{"experts_per_token": 6, "d_expert": 32, "d_shared_expert": 0, "hidden_act": "swiglu", "num_attention_heads": 6, "num_key_value_heads": 6, "norm": "rmsnorm", "attn_scale": 0.177, "parallel_block": false, "learning_rate": 0.0113, "schedule": "wsd", "decay_shape": "pow"}
Below are experts of layer 6 (counted from 0) of a mixture-of-experts language model. Rows are named router (the router's row for the expert), gate (a neuron's input weights, with its number), up (a neuron's input weights, with its number) and show model dimensions 0-191. Each number is 128 + 24 x the weight over its row's rms, rounded and kept within 0 to 255.
After each expert's rows: "mostly gets" lists some tokens that are sent to it at least half of the time. This comes from a sample of Wikipedia text that the model never trained on.

# expert 9
router [169 170 167  88 125 123 146 165 145 164 121 150 146 112 134 168 150 134  93 145 129 153 141  97 160 119 166 133 123 115 159 121 160 122 145 101 109  99 129 136 109  91 122 111  88 161  73 146 119 128 149 112  89 110 132 109 102 127 162 164 159 159 144 131 129 128 148 163  86 176 148 137 141 133 129  71 161 137 117 137 118 114 172 129 122  98  87 123 148 176 154  99 133 113 146 130 147 124  89 124 123 126 151 107 140 132 151 137 142 128 182 128 133 151 128 127 117 143 123 149 139 167 127 148 132 121 137 121 190 102 146  77  93 105 138 148 129 111 146 116 121 156 135 141 117 107 135 164 108 140 175  95  88 141 123 149 139 125  91 103 125 129  81 113 137  92 125 136 126 119 114 105 118 135 113 116 112 142 143 103 132 134 132 110 188 181 109 124  96 173 109 148]
gate0 [173 149 154 139 136 134 145 154 133  80  81 113 102  95 126 131 108 151 110 134 134 131 160 101 101 125 146 148 154 109 154 129 111 137 156 115 112  97 126 146 109 126 119 154  93  67  88 163 117 164 151 137 151 130 122 140 122 124 137  93 147 151 125 107 129 166 119  72 118 115 116 141 139 185 154 134 109 127 126 155 119 124 107 153 145 132 117 172 110 136 146 144 132 115 127 104 148 104 138 124 119  91 141 149 146 130 131 161 180  91 136 125 146 144 141  94 108 146 143 137 169  83 136 184 169 113  77  87  90 117 163  67 128 136 159 179  93  98 160  97  89 114 129 122 157 129 155 116 184 124 152 109 110 147 121 136 121 145 132 158 138 138  92 131  96 138 116 151 119 108 151 152 126 143 148 138 159 127 135 150 161 108 120 116 108 126 111 139 122 139  90 150]
up0 [ 82 116 185 192 110  85 126  83 120 126 116 146 114 114 122 140 124  93 125 122 120 147 102 125 131 135 183 112 136 117 120 143 152 122 133 122  79 112  82 100 133 108 116 120 119 126 112 105 120 176 160 147 135 111 128 134 102 113 175 118 134 105 154 133  62 121 108 109  89 114  56 136 118 123 115 132  91 133  66  96 132 130 128  99 127 130 159 111  96 121 119 110 128 168 147 122 174 135 122 131 131 138  97 111 110  90 112  79 179 118 142 141 110 129 140 135 134 130 123 144 114 111  81  96 121 132 102 134 116 129  90 120 137 118 152 116 134 125 143 129 113 125  97 134 139 139 156 159  98 112 100 126 130 104 145  69 110 149 140 123 146 122 143  79 144 116  77 158 104  99  91 109 137 151 141 108 131 106 125 144 117  93 104 135  96 162 151 101 130 162 138 144]
mostly gets: "gi", "g", "ga", "ol", "ug", "ock"

# expert 14
router [150 127 134 101 125  87 163 157  91 124 147 153  89 123 132 130 153 150  90 171 127 127 170 158 146 145 152 156 138  98 140 119 151 109 128 153 127 180 153 132 100 142 136 107  94 148 105 154 162 132 147  81 120 149 140 135 126 116  83 168 119 148 100 134 151  90 153 127  93 120 115 115 123 132 115 143 135 138 102 115 113 170 127 101 158 146 121 106 148 132 109 119 137 118  96 102 152 162 128 112 134 105 153 140 172 117 187 150 130 141 128 119  94 137  83 139 127 142 151  97 110 202 141 121 107 126  94 139 130 125 142 114 106 103 117 123 163 134  99 141 105 129 115 120 175 148 135  75 110  98 155 112 149  97 157 134  89 130 110 125 152 117 131 136  98 118 150 161 118 114 123 179 146 135  69 116 148 118 106 126 122  72 141 137 141 145 114 118 131 148  62 101]
gate0 [135 160 108 167 153 136 114 116 118 141 120 138 120  77  83 127 142 172 127 107 136 113 110 150 155 132 143 117 134 158 107 157 149 123 139 125 122 103 124 111 126 128 185  97 147 128 201 141  84  95 135  85 137 120 142  89 167 104 103 103 142  96 125 151 130 129 105 128 106 160 141 144  91 121 102 166 174 110 117 143  93 158 149 145 113 141 135  95 111 138 150 107 150 157 136 155 142 126 154 170  93  85 134 132 128 103 125 136 135 116  99 131  90 112 101  97 123 147 166 145 157 146 101 127 136 109 123 130 103 152 106 144 137 112 103 125 140 115 156 130 139 100 114 138 121 135 110 148 148  96  99 125 151 167 109 167 114  72 150 152 160 151 134 111 118 168 149 109 132 135 121 126  57 136 101 110 155 178 156 131 108 107 138 136  87 143 153  92 120 143  83 144]
up0 [ 78 131 132 135 163 114 125  95  93 119 133 157 112 128 137 139 147 141 138 173 108 135 105  91 129 101 144  90 126 156  66 134 167 158  97 178 115  66 108  94 175 108  89 141 126 123 132 133 120 147 117 114 138 157 151 102 138 100 115  98 120 118 141 136 100 154 119 106 143  90 125 133 110 140 145 126  88 141 105 117  80 108 110 128 151 142 132  90 100 134 197 139 133 141 177 122 124 106 155 159  85 128 103 129 111 137  97 147 130 133 142 135 145 119 119  86  98 185 144 121 111 124 146 167 128 122  94 121 105  90 151 128 114 100 116 135 157 109 148 122 116 111 119 138 108 128  90 120 141 129 150 110 160 154 120 112 152 115 150 164  74 143 136 120 125 136 107 112 151 139 100 138 154 175  67 156 126 121 118 112 137 146 102 104 109 116 126  99 134 149  86 153]
mostly gets: " had", " has", " have", " ==", " when", " where"

# expert 6
router [165 132 113 132  85 125 113 153 153 156 127 168 104 113 111 136 161 149 151 154 169 168 112 132 141 151 160 108 127 130 111 148 158 167 156 147 134 192 117  97 110 131 100 139 143 142 109 147 139 146 141 114  78 137 111 131 176  93  90 182 107 140 163 121 135 110 128 123 155 142 139 106  62 107 115  97 130 101 131 111 150 105 126  86 103  95 121 138 140 104 156 116 131 115 114 130 158 156 137 158 113 114 127 105 165  92 144 133 128 142 168 130 124 171 111 149 149 134  99 123 142 129 116 175 149 152 105 184 113 155 151 103 155 131  95 140 162  88 148 139 100 103 161  76 151 135 142 126 135  96 152  95 123 149  94 123 165 142 130 172 123 144 105 118 156 129 134 184  96 123 107 121 138 126  97 116 122 130 138 152 120 179 137 127 155 123 115 128 131 135 131 119]
gate0 [119 141 128  89 127 124 168 121 117 118 117 129 116 140 156  74  90 134 151 128 166 123 172 108 140 133 163 103 135 169 136 133 138 116  86 144 137 119 160 130 103 102 129 122 131 111 132 121  97 153 135 120 165 143 151 122 147 119 130 107 155 110 183 130 150 134 173  94 143 144  83 102  70 121 124 120 130 132 117 163 125 125  96 118 153 120 124 120 137 110  88 154 147  88 134 147 166 135 167 106 124 112 125 121  99 106  89 141 135 115 107 160 161 120 120 119 132 106 112 156 130  91  77  95 164 110  86 136 119 115 143 174  98 119 109 147 110 174 128 119 129 136 140 144 105  73 119 109 129 137  81 104  83 160 132 116 109 117 126 122  88 133 109 132 122 122 134 135 151 158 108  96  77 131 165 117 109 131  92 138 149 176 143 113 157 124 168 146 183 127  77 129]
up0 [125 140 126 128 162 115 125 113 104 112  99 134 174 117 106 159 101 171 134 144 146 169 120 141 141 131 120 137 127 151 167 110 162 150 127 168 135 142 102 204 121 100 155 125 132 141 123 185  99 156 144 127 144  97 175 116 140 145 126  99 112 132  88 110 104 132 172 149 104  87 172 105 138 103 110 153 137  92 125 108  96  93 151 117 192 139 118 100  96 154 151 127 142 128 122 141 130  95  83 127  98 107 124 123  93 131 181 116 125 130 123 147 135 129 118 115 134 135 141 122 137 106  90 172 163 108 142 159 140 105  98 125  84 162 132 128 107 119 136 149 106 125 126 129  95 134  86 138 127 132  59  92 114 116 117 145 130  93 121  85 113 105 127 153 113  99 134 128 131 112 110 141 119 106  72 145 137 148 133 143  97 160 162 106 106 130  99 119 137 113 158 133]
mostly gets: " in", " of", " with", " on", " for", " from"

# expert 10
router [143 148 139 136 120 122 137 100 102  99 119 108 151 114 113 127 163 178 108 125 129 129 137 139 141 144 126 148 163 148 179 121 148 132 124 123  99 110 113 108 145 130 106 120  96 155 149 158  97 148 134 109 110 166 153  84 126 138 174 118 136  94  96 123 102 115 140 125 149 155 149  96 164 111 117  76  90 130  84  99  56 121 106  97 136  94 129 148 122 157 101 130 125 107 104 129 177 116 111 149 157 106 106 109 131 113 126 117 118 152 117 127 119  72 142 135 125 113 141 165 137 115 159 136 130 135  77 120 138 138 100 130 131 125 143 139 114 162 140  95 103 204 122  95 149 113  87 122 155 140 158 139 144 188  84 126 127 140 100  77 160 153 109 126 111 129 124 134 127  96 115 158 151 131 102 106 121 158  74 108 137 125 139  69 109 135 146 123 117 124 149 110]
gate0 [105 154 150  89 120 120 187 140 137 117 107  99 161 105  97 104 167 151 114 104 125 103 118 136 119  97  77 108 176  85 171 128 147 168 123 130 157 151 114 138 126 104 135  93  96 152 110 129 104 153 149 111 125 162 160 158 203 126 121  94 147 138 120 131 139 125 125 130 134 118 116 130 176  99 133 151 110 126 113 174  90 127 114 126  93 116 144 125 135 133 159 126 106 131 108 149 163  91 147 150  98 154 112 121 158 104 141 137 158 105  99 106 126 115 170 133 141 146 149 146 157 109 117 170  78 115 116 155 137 146 140 131 123 145  92 106 111 117 150 166 112 122 150 123 144 105 119 133 154  91  99 127 115 147  81 113 166 116 156 174 169 132 158 118 107 129  99 107 154 154 130 152 116 163 152 166 138 149 107 100 118 116 174 110 123 108 127 131 112 121  91 137]
up0 [112 107  99  83 136 137 101  85 148 154 115 186 169 141 142 157 142  92 124 134 146 106 115 167 129 109 107 146 147  97 133 125 115 151  94 122 161 133 120 137 139 173 129 103 145 136 106 129 153 100 102 128 117  97 130 129 132  94  69 154 137 112 145 102 160 131 104 113 126 126 123 103 119 115 149 147 127 112 138 145 165 109 138 148 149 156  98 110 143 115 132 156 122 135 106  98 160 124 110 139 114  81 108 112 143 157 133 119  97 134  81 135 119 126  84 112 111 187 141 158 122 137 113  68 125 129 146 103 125  86 100 176 141 125 145 147 142 155 106 192 154 124 155 147 117 137 167 112 148 137 101 119 128 137  67 112 112 119 110  48 136 140  93 137 131 105 121  96 142 128 126 122 106 104 110 124 155 101 120 142  75 116 148 147 109 158 116  97 104 132 154 116]
mostly gets: "ka", "ham", " Man", "han", "ton", " John"

# expert 21
router [153 127 180 127 108 107  91 120 121 124 102 146  81 120  84 112 126 135 141  93 102 167  97 120 119 171 124  94 117 193 138 152 137 132 118 105 167 161 141  63 114 148 148 117 142 108 141 141 152 147 138 130 103 115 173 134 121 135 122 112 117 118 106 131 139 141 129 129 129 141 109 140 138 111 148 143 201 132 108 133 160 132 104 129  96 107  95 124 142 142 113 117 144  65  96 141 171 141 114 117 169 134  87 150 121 133 153 121 115 112 132 103  89 122 105 103 127 109 187  99 125 129 116 123 137  90 103 125 114 115 111  96 152 126 134 110 120 126 130 150  91 163 153  99 173 156 126  76 145 145 121 104  95 150 137 148 107 138 158  95 140 127 153 105  82 137 125  75 123 102  96 151 137 123  91 115 127 145 169 145 166 117 139 113 122 142  88 120 140 113 102 139]
gate0 [124 122 159 126 131 134 150 104 127 124 123 108 138 128 135 129  84 194 106 102 154 157 122 102 153 118 125 130 140 140 176 153 124 101 105 134 136 130 143 141 174 130 137 136 171  66  99 171 110  97 142  66 122 124 146 160 122 134 110 129 119 149 161 152 151 133 157 148 154 146 154  85 139 180 121 133 104 125 125 129  94 136 148 121 134  66  97 113 150 150 148 193 131 129 118 126 151 128 144 134 113 130  99 108 141 137 148 178 137  90 124 131  88 127 119 129 131 162 149  74 153 122 139 105 139 112 111 139 123 134  93 137  95 103 139 102 142 110 130 116 159  91 158 160 127 132 110 105 106  93 166 120 115 108  70 121 125 116 103 143 111 150 179 132 117 112 106 109 126  91 145 139 149 110 141 146 156 196 175 116 121 140 140 127 139 135  90 141 139 147 143 132]
up0 [ 80 122  73 124 163 159 132 137 111 112 137 142 153 179 117  97 150 152 110 147 141 112 133 109 127 138 139 115 160 142 120  79 124 140 143 143  89  85 114 144 164 164 115 103 117 136 144 119 152 108 128 103 144 125 143 140 175  92 128 143 146 123 172 162 100  91 130 123 149  94 156  88 107 118 108 103 117  89 134 176 134 124 114 118 152 138 157 101 120 145 160 157  97 127 146 108 136 169 153 103 104 114  99 129  80 123 125 117 145 128 118 171 115  90 135 121 133 135 137 106 142 123 166 108  97 131 145 109 155 135 170 128 116 126 123 181 122  89  97 175 142 122 112 155 174 107 133 178 172 142 127 137 110 115 108 113 137 130 104 124 110 133 139 114 145  87 142 153 116 131 108 145 102  81 102 141 163 115  85 183 143 130 135 133 146 176 140 110 155 127 140  97]
mostly gets: " part", " season", "ult", " film", " first", "est"

# expert 13
router [151 158  99 137  92  72 135 194 118 116 111 138 139 109 123 121 130 147 129 125 146 147 155 170 143 146 143 145 142 123 140 165  95 140  92 156 157 168 132 135 130 127  73 109 165 120 129 112 130 129 157 127  87 131 134 114 143 131 118 138 159 145 168 147 138 109 136 117 113 127 120 147 119 133 105 146 149 111 126 139 168 177 122 128 119  92  98 177 151 114 151 121 148 109 110 124 158 168 163 120 127 100 123 136 196 122 138 117  90 147 162 118  96 133 117 128 117 155 139 125 158 163 122 137  86 161  82 152 149 143 119 102 111 124 110 154 151 136 143 127 122 107 116  97 135 116  96  84 128 124 142 121 137 126 122 136 133 125 124 158 120 129 151  94 147 150  56 116  60 103 117 155 175 106 129  87 106 135 147 144 134 109 110 140  85 157 158 112  95 121  97  87]
gate0 [130 111 120 111  87 123 129 158 154  87 100 101 133 107 132 109 121 180 130 143 152 150  95 131 160 165 119 130 119 128 123 148 176 112  97 134 135 123 106 104 189 107 118 111 124 136 156  91 138 174 161 143 164 162 141  83 113 114 119 125 130 103 150 162 125 179 139 153 118 153 107 145 131 134 115  85 109 149 144 130 140 136 116 140 109 145 150 122 104 117 125 140 128 104 120 154 125 147 146 101 100 166 120 135 124 152  99 125 101 151 151 150 132 113 111 146  36 110 154 162  82 140 161 136 152 165 143 114 207  86 137 167 129 124 137 119 133 150 126 100 151 127 127  91 119 147 155  89 131 102 113 154 122 152  96 125 147 136 133 123 107 150 129 111 107 130  96  99  93 150 138 147 136  92 139 102 121 153 131 116 124 115  99 168  95 161 144 134 127 157 138 162]
up0 [165 103 161 134 115 143 149 150 108 154 130  91 120 145 180 142 161 131 132 118 177 148 111 139 129 124  80 132 138 137 153 155 123 143 160 129 134 110 143 131 123 133 124  82 154  99 123 117 144 105 105 127 127  87 103 124 122 117 121 113 117 141  91 137 148 113 121 102 160 124 104 123 183 167  90 124 140 132 100 115 127  97 142 168 148 208 119 135 147 110 149 150 135 114 101 140 172  98 129  79 103 148 140 146 131 110 112 120 147 116  98  96 127 147 143 146 129 135  94 107 133  71 129 174 103 157 134 134 114  91 163 135 123 111 116  81 136 125  98 138 159 109 126 116 114 120 182 106  99 112 112 133 131  68 152 108 128 146  93  89 145 125  92 111 139  97 143 147 126  86 161 136 108 123 133 132 132 144 150 125  65 139 119 120 106 102 119 108 159 152 155 168]
mostly gets: " with", " and", " that", " had", " a", " which"

# expert 7
router [142 135 162 145 142 141 132 120 155 139 111 167  87 103  99 165 162 146 131 106 133 117 125 131 134 119 115 121 116 123  78 159 170 172  91 123 144 140 123  98 177 156 122 118  86 139  91 162 148 176 143 135 101 149 144  92 141  27 100 139 129 119 128 128 139 133 127 136 140 136 132  92  88 120 120 158 122  97 101 167 135 106 115 119 164 153  97 140 136  99 129 125 156 144 139 130 140 118 124 145 146 114 116 149 151 104  98 126 133 136 120 130 117 156 117 130 160 102 151 104 117 142 125  93 119 113 168 156 150 116 106 126 118 117  93 143 136 138 115 172 102 147 137 120 147 115 117 116 144 131 114  94 151 139  91 135 154 173 149 131 102 137 108 117  86 143 117 171 153 119 128  96 112 141  88 194 145 133 130  91 118 177 158 132  79 135 104  97 164 109 110 119]
gate0 [126 132 118  91 111 159 136 123 121 105 161 121 165 133 174 158 114 154 143 115 140 138  80  82 110 118 133  94 158 169 122  87 151 123 121 155 128 140  80 107 138 117 146 140 141 139  98 123 115 119  83 160 114 145 150 127 111 142 130 114 131 171 157 164 158  98 152 122 141 153 116 131  92 106 120 111 147 128 205 168  94 153 102  70 103 167 151 132 115  97 151 136 152  95 152 123 136 130 163 110 119  99 147 159 115  93 126 106 145 140 144 158 154 123 146 151 104  90 172 116 151  99 125 128 141 107 115 128 167 168 159  94 119 103 129  91 135 150 118 134 101 144 131  91 103 170 119 151 133 105 139  92 138 134  91 145 137 126 159 119  82 146 111 137 105 122 150 121 137 138 121 172 137 130 131 144 119 138  96 170 158 137 165 114 118 129 115 177 140 136 119  97]
up0 [150  83 170 137 136 172 118 131 100  83 154 126  95 140 122 146 111 123 123 115 122 124 127 120  99 125 130 154  93 169 125 156 127 158  96 103 200 122 161 121 126 142 130 121 167 135 116 131 119  98 110 129 136 131 132  95 112 128 128 132 117 106 166 134 135 116 136 152 108 107 106 165 133 136 117 130 121 146 121 158 129 132 159 120  88 117 155 129 145 153 100  90 134 128 134 122 110 116 143 116 177 165 152  95 108  98 120 166 110 113  83 119 111 122  91 155 121 113 155 154 101 128 110 151 179  94 136 123 124  87 164 123 167 130 133 133  92 108 144 190  83 119 165 156 158 116  90 127 134 101  78 137 115 143 149 136  91 151 116 123 170 161 101  97 131  74 135 105 136 118 109 145 112 117 141 101 105 124 101 150 151 129 164  92 111 118 129 143 117  60 109 110]
mostly gets: " ", " f", " T", " c", " F", "==="

# expert 17
router [118 152 130 120 107 159 120 139 102 144 138 145 128  87 128 149 169 132 143 132 126 149 152 178  90 140 117 154 147 128 181 148 138 135 111 121 106 142 121 108 140 109 146 124 171 142 122 134 138 149 161 116 111 130 112  90  84 122 157 105 129 134 114 110 128 135  97 126 133 110 145 129  99 134 100 107 155 111 134 105 114 127 108  95 134 109 144 146 164  82 142 172 142  98 144 119 215 115  58 171 136 131 123 136 163 122  82 124 112 140 156 135 108  98 186 141 110 132 108 154 138 128 159 156 149 192  96 160  79 106 105 102 143 103 106 137 104 114 145 118 126 148 149 137 130 132  90 145 149 132 158  90 148 179 106 103 140 141 105 128 108  88  86 132 140 107 108 151 141 132 120 131 152 111 124  85 101 135 102 102 131 158 125  90 104 157 116 133 131 146 136 110]
gate0 [177 157 132 152 133 140 110 152 115 109 117 150 183 138 133 136 141 182 124 161 129 140 128 110 148 133 128  87 152  92 143 169 130 128 117  86 109 107 107 124 104 115 113 163  87 131 139 161 139  99 129 117  94 108 152 117 153 134 136 141 146 136 111 140 122 154 148 122 146 125 121 123 166  88  66 135 129 168 124 105 137 149 112 141 127 121 137 142 178 141 124 136 117 111 114 117 140 155  59 116 120 178 152 103 160 126  69 101 114 117 186 133 137 141 144 138 131 119  92 129 126 132 132 143 120 129 110 128 151 172 181 109 118 109 104 141 140  94 174  98  97 142 130 123 105  77 115 118 139 163 164 169  77 118 155 104 120 119 145 139 113 127 115 146 163 130  93 174 136 155  99 148 106 154 129 106 133 139 118 113 126 153 163  95 131  83 144 147 130  92 138 129]
up0 [143 129 172 126 127 137 126 129  98 142  79 150 130 137 168 166 118 181 149  86 139 144 130 124 119 128 194 117 126 115 121 128  92 151 113 130 124  92 144  89 110 145  80 128 132 105  99  85 107 162 124 120 126 123 132 115 171 168 132 145 148 125 134  86 121  97 125 145 141 108 124 131 130 127 114 158 131  91  94 102 119 172 147 114 108 140 126 133 127 170 138 177 124 146 143 119 126  96 159 120 143 166 109  85 143 114 132 107 137 126  91 115 128 152 133 126 143 123 112 124 159 151 109 136  94 132 153 132  79 108 119 180 120 165 107 103 125 120 117 133 108 185 112 104  82 113  81 155 109 138 150 123  92 124 120  65 126 176 112 113 136  91 136 128 123 127 116 168 171 134 118 139 108 155 126 135 151 153 129  85 144 126 166  96 134 131 150 140 134  74  92 129]
mostly gets: "ia", " fa", "ka", "na", " Ka", "ton"

# expert 22
router [138 123 169 131  99 163 138 111 151 148 101 127 157  50  99 115 135 157 126 137 131 118 158 119 104 126 121  87 129 161 186 129 141 121 111 120 155 129 144  93 122 158  79 136  98  90 115 145 165 123 161 126 126  90 170 163 163 156 137 167 139 133  56 139 106 132 162 139 135 105 147 126 153 128 153 134 108 123 125 136  68 161 154 120 140 109 109 140  88 126 168 116 167 113 111 130 123 132 158 105 114 133 118 101 125 126 127 102  88 123 145  83 144 111  76 173 133 125 115 129 138 122 134 171 147 149 133 103 138 128 149 146 115 141 142 176 105 113 132 141 102 117 141  94 140 116 119 106 117 117 125 113 109 144  89 125 105 139 152  75 103 124 123 138 118 138 120 151 134  97 118 180 117 118 119  54 152 178 137 105 143 119 133 129 136 103 113 122 135 112 124 132]
gate0 [141  83 144 123 120 109 121 131 116 132  97 215 134 158  73 116 130 147 130 151 148 126  91 131 100 119 128 162  84 141 114 135 150 152 131 114 147 116  98 143 123 163 171 115 154 116 110 122 155 126 146 114  90 102 141 133 144 156 123 126 145 127 122 118 135 122  84 126 153  82 178 126 108  75  97 110 138 137 101 132  82 125 140 155 122  86 144 167 126 131 125 152 138 124 154 123 107 134 172 138 116 189  89 144  89 175  89 115 152 138 113 142 143 143 137 110  97 143 137 159 118 138 149 186 136 166 133 120 130 124 116 110 154  95 169 119 150 139 158 143 120  90 116 116 111 135 104 121 115 143  99 128 129 147 111 139  60 168 153 135 136  97 150 148 104 104 131 142 115 136 136 167 134 118 128 111 130 125 141 137 128 112 163  82 132 101 145 138 152  81 112 144]
up0 [135  83 113 112 100 130  80 138 146  85 135 135 115 107 179 125 145 158 162 164 133 149 136 123 144 130 124  86 134 148  49 105 121 129 140 105  98 136 115 153 137 143 137 122 164 140 162 124 117 104  56 102 134 116 100 104 136 143 125 143 123 122 148 137 166  89 148 152 135 147  79 124 101 133 146  77 116 147  92 108 132 112 117 145 138 130 145 142  91 111 106 124 121 164 135 121 137 101 115 132 105  91 129 181 100 148 162 123  85 152 112 130 115  86 168 131 109 145  99  90 135 117 118 120 134 133 130 100 118  64 117  67 148 140 125 109 146 107  99 117  83 114 150 166 129 156 130  96 120 109 127 139 112 110 127 126 120 131  79 130 127 139 130 120 143  88 131 105 135 126 106 124 160 154 156 130  70 109 147 175 129 136 153 138 113 156 124 128 121 106  95 130]
mostly gets: " L", " D", " R", "ation", " number", "light"

# expert 1
router [184 138  90 143 106  90 147 130 143 109 131 173  95 122 153 115 140 140 114 125 148 160  99 110 179 128 182 102  98 161 109 139 138 121 143 116 132 135 141 160 100 140 155 133 118 147  96 179 166 131 144 107 163  88  97  86 118 109 140 125 110 136 126 132 110  97 163 101 170 193 149 148 152 125 139 147 107 137 158 145 134 103 118 142 154 120 132 107 135 132 134 140 130 132 146 135 145 158 103 148 106 112 142 158 116  52 146 109 121 119 119 161 139 137 110 116 108 117 113 122 141 122 145 124  83 111 122 156 139 134 149 126 105 143 102 165  97 141 114 146 117 172 115 116 128  70  92 135 156  92 102 155 133 124 115 138 111 130 151  98  86 145 136  80 127 117  71 123 155 148 146 136 130 158 105 112  68 108 125 134 123 158 127 126 130 166  89 131 133 132  90 124]
gate0 [131 108 147 122 109 110 156  99 121 129 110 109 109 150 163  82 130 103 137  97 141 143 154 108 135 119 122 128 146 114 145  88 165 130 110 123 127 105 155 100 112 169 144  99 133 143 134 122 135 113 123 148 125 172 118 136 141 114 138  91 118 139 135 134 149 154 127  73 194 125 118 131 147  99 112 129 107 121 153 141 165 106 118 141  99  96 135 142  77 143 178 139 130  83 138 166 120 142 155 138 125 122 110 164  90  60 143  92 140 120 144 122 172 124 131  91 140 128 158 114 182  77 126 136  79 118 138 150 160 147 142 135 126 159 116 135 155 152 164 141 150 137 150 154  96 136  94 109 144 161 121 113 145 112 140 154 120 128 147 167 104 138 119 148 107  93 115  97 114  76 140 138  89 177 145 109 109  91 140  99 109  94 141 144 145 173  81 128 119 142 120 124]
up0 [116 139 154 124 124 151  84 163 118 149 126 195 116 131 120 165 109 135 121 141 140 121 133 123  77 118 136 134 109 115 128 131 146 106  82  84 132 124 132 129 143 128 136 122 129 161 140 162 135 133 101 130  82 129 138 127  94 116 142 147 142 139 123 152 142 101 134  91 137 115 166  89 169 117 109 125 126 118 154 128 179 129 157 138 128 151 137 111 161 124 114 144  74  94 107 114 113 129 160 144 120 139 151 158 146 145 153 102 141 138 151 122 104 140 131 123 161 139 113  98 120  77 106  90 130 110 151 160 115  94  78  76 122 158 126 153  83 133  95 196  97 157 158 146 170 150 145 127 163 150 130 112 163  96  71 166 121 133 128 166 117 169 123 115 114 172 106 121 119 125  89 103  86 151 120 112 133 141  89 129 156 136 107 121 141 105 164 143 143 133 114 138]
mostly gets: " de", " re", " st", " De", " Re", " He"

# expert 19
router [165  78 135 125 122  86 149 125 136 130 110 143 108 134 160 115 114 140 120 151 123 153 130 120 160 140 132  54 119 129 119  91 134 112 139 138 145 193 141  98 153 116 101 126  87 138 138 161 162 141  98  88 149 137 156 101 157 104  85 128 138 199  84 121 132 111 126  68 125 146 143  78 113 133 151 158 149 141 131 151 151 122 112 146 158 161 123 108 140 113 139 146 145 104 143  94 161 139 116 182 139 160 123 130  76  87 113 131 127 136 138 141 115 133 103 122 168 123  94 131 154 138 141 132  75 117 143 137  97 120 127 110 154 133 109 120 102 125 174 144  99 151 124 122 119 116 146 128 137  92 147  96 147 117 112 155  98 149 148 117 119 160  94 104 108  93 100 159 132 129 114 130 102 147 114 110 141 115 129 106 118 139 115 138 126 138  61 106 153 143  88 114]
gate0 [126  98 126 122 104  68 107  76 120 135 130 113 129  97 131 141 124 124  79 138 110 157 134 139 130 139 127 129 117 116 128 126 153 113 102 104 138 142 133  89 150 106 134 129 170 100 119 146  88 143  99  74 136 101 108 110  98 144 133 120 117 138 124 165 162  60 115 113 121 151  98 124 164  98 125 153 150 173 175 167 137 112 110 129 113 106 109 118 173 118 174 119 120 116 112 147 135 132 152 128 122 100 113 144  89 111 177 134  82 114 137 138  63 108 137 108 106 107 102  78 108 146 134 135  90 146 119 110 152 144 123 138 106 138 111 157 130 126 160 139 127 120 106  97 153 133 130 142 163 125 118 174 152 144 143 211 144 161 128 157 139 149 120 150 109 115 105 124 108 134 167 131 151 185 140 100 110 125 115 118 134 120 129 132 146 133 148 137 126  99  75 114]
up0 [165 126 116 166 124 140 177 151 146 145 155  88 125 141 106 110 123 131  88 122 160 104  94 147  94  94 116  81 179  95 126 109 112 123 102 107 110 126  63 157  66 126 137 122 121 102 171 111  95  86 128 181  91 143 114  95 155 149 105 140 142 127 139 152  93 174 144 143 100 162 144 135 181 102 128 110 110 115 125 140 103 138  90 136 142 165 169 123 154  90 158 114 132  99 136 105 151 124 137 110 127 117 141  70 155 126 110 157 114 136 132  95 115 145 128 163 129 127 117 131 136 147 103 129 109 166 114 114 131 109 140 117 133 156 135 171  95 137 120  89 134 111 104 111 127 145 120 130 129 134 159 122 140 144 132 109 192 122 108 161 133 158 121 107 152 123 140 134 111 151 142 108 182 109 111 145 114 136 148 168 137 100 141 115 107 132 148 130  99 105 108 120]
mostly gets: "\n", " re", " b", "==", "===", " st"

# expert 15
router [143 154 163 125 132 157 112 129 130  80 160 118 115 167 114 154 146 137 138 122 132 108 151 136 115 100 139 102 105  96 152 159 165 134 142 146 203 118 139 126 116 105 133 155 130 142 103 105  95 154 137 146 193 115 116 131 142 111 133 168 162 141 130 181 162 106 142  93 124 112 117 129 148 136 149 120 164 158 112 118 136 164 133 148 204 113  70 141 142 149 112 128 140 157 132 158 124 140  59 150  86 130 101 128 110 110 115 157 136 162 150 118  97 111 120 105  78 139 139 154 150 169 120 143 110  95 166 120 127 114 151 129 152 139 106 146 100  85 138 124 109 140 145  95 135 114 136  94 113 129 155 149  76 120 113 135 120 177 136 127 100 139 117 121 139 105 134 119 115  98 108 146 120 141 121 135  95 147 141  99  88 133 102 108 127 166 119 161 152 119 101 113]
gate0 [143 111 101 178  73 120 130 158 165 140 118 104 109 110  81  91 146 111 114 165 132 129 134 153 106 147 139 151 187 113 147 158 100 123 123 133 141 121 173  82 104 126 115 169 162 128 111 113 146  78 157 174  95 139 120 121 156 140 138 100 131 133  97 153 151 136 174  97  93 118 138 132 124 143 116 111 138 125 109 136 144 156  99 108 127 122 104 121 145 100 125  78 121 140 117 127 133 124  91 130 124 121  78 130 136 152 112 157 100 111 156 152 115 149 123  81 131 135 117 126 131 112 117 123 158 122 130 140 148 158 131 160  93 112  86 128 107 148 135 138 155 188 164 109 118 153 123  96 105 105  79 116 101 148 148 124  90 141 142 138 156 135  86 133 103  99  83 136 180 131 120 123  89 126 142 143 123 103 123 146  67 137 167 138 109 131 128 120 169 145 116 112]
up0 [122 152 134 117 119 121 137 119 153 136 125 140 110 157 121  95 160  99 139 158 130 134 145 153 145 139 146 175  85 122 147 148 111 110 112 130 143 139 150 120 107 111  77 105 148 123 129 141 105 112 147 123 116 170 139 143 144 118 137 116 127 170  81 136 163 127 144 143 134 129 126 146 121 120 152 129 125 116 139 172 133 159  99 123 118 149  83 110 148 153  66 162 139 139 112 105 100  96 120 154 135 118 154 147 152  79 123 141 107 164 128 133 149 145  94 145 117 144 130 115 114 116 159 142 156 108  83 121  92 146 135  96 128  55 109  87 190 143  93 125 171 136 150 104  99 138 149 158 108 112 178 105 135  88 106 133 121 131 141 164 110 141 136 120 126  99 135 155 172 127  85 146 123 151 105 176 148 103 134 111 112 138 100 104 177  75  97 112 160  98 111 152]
mostly gets: " I", " con", " Com", " O", " season", " War"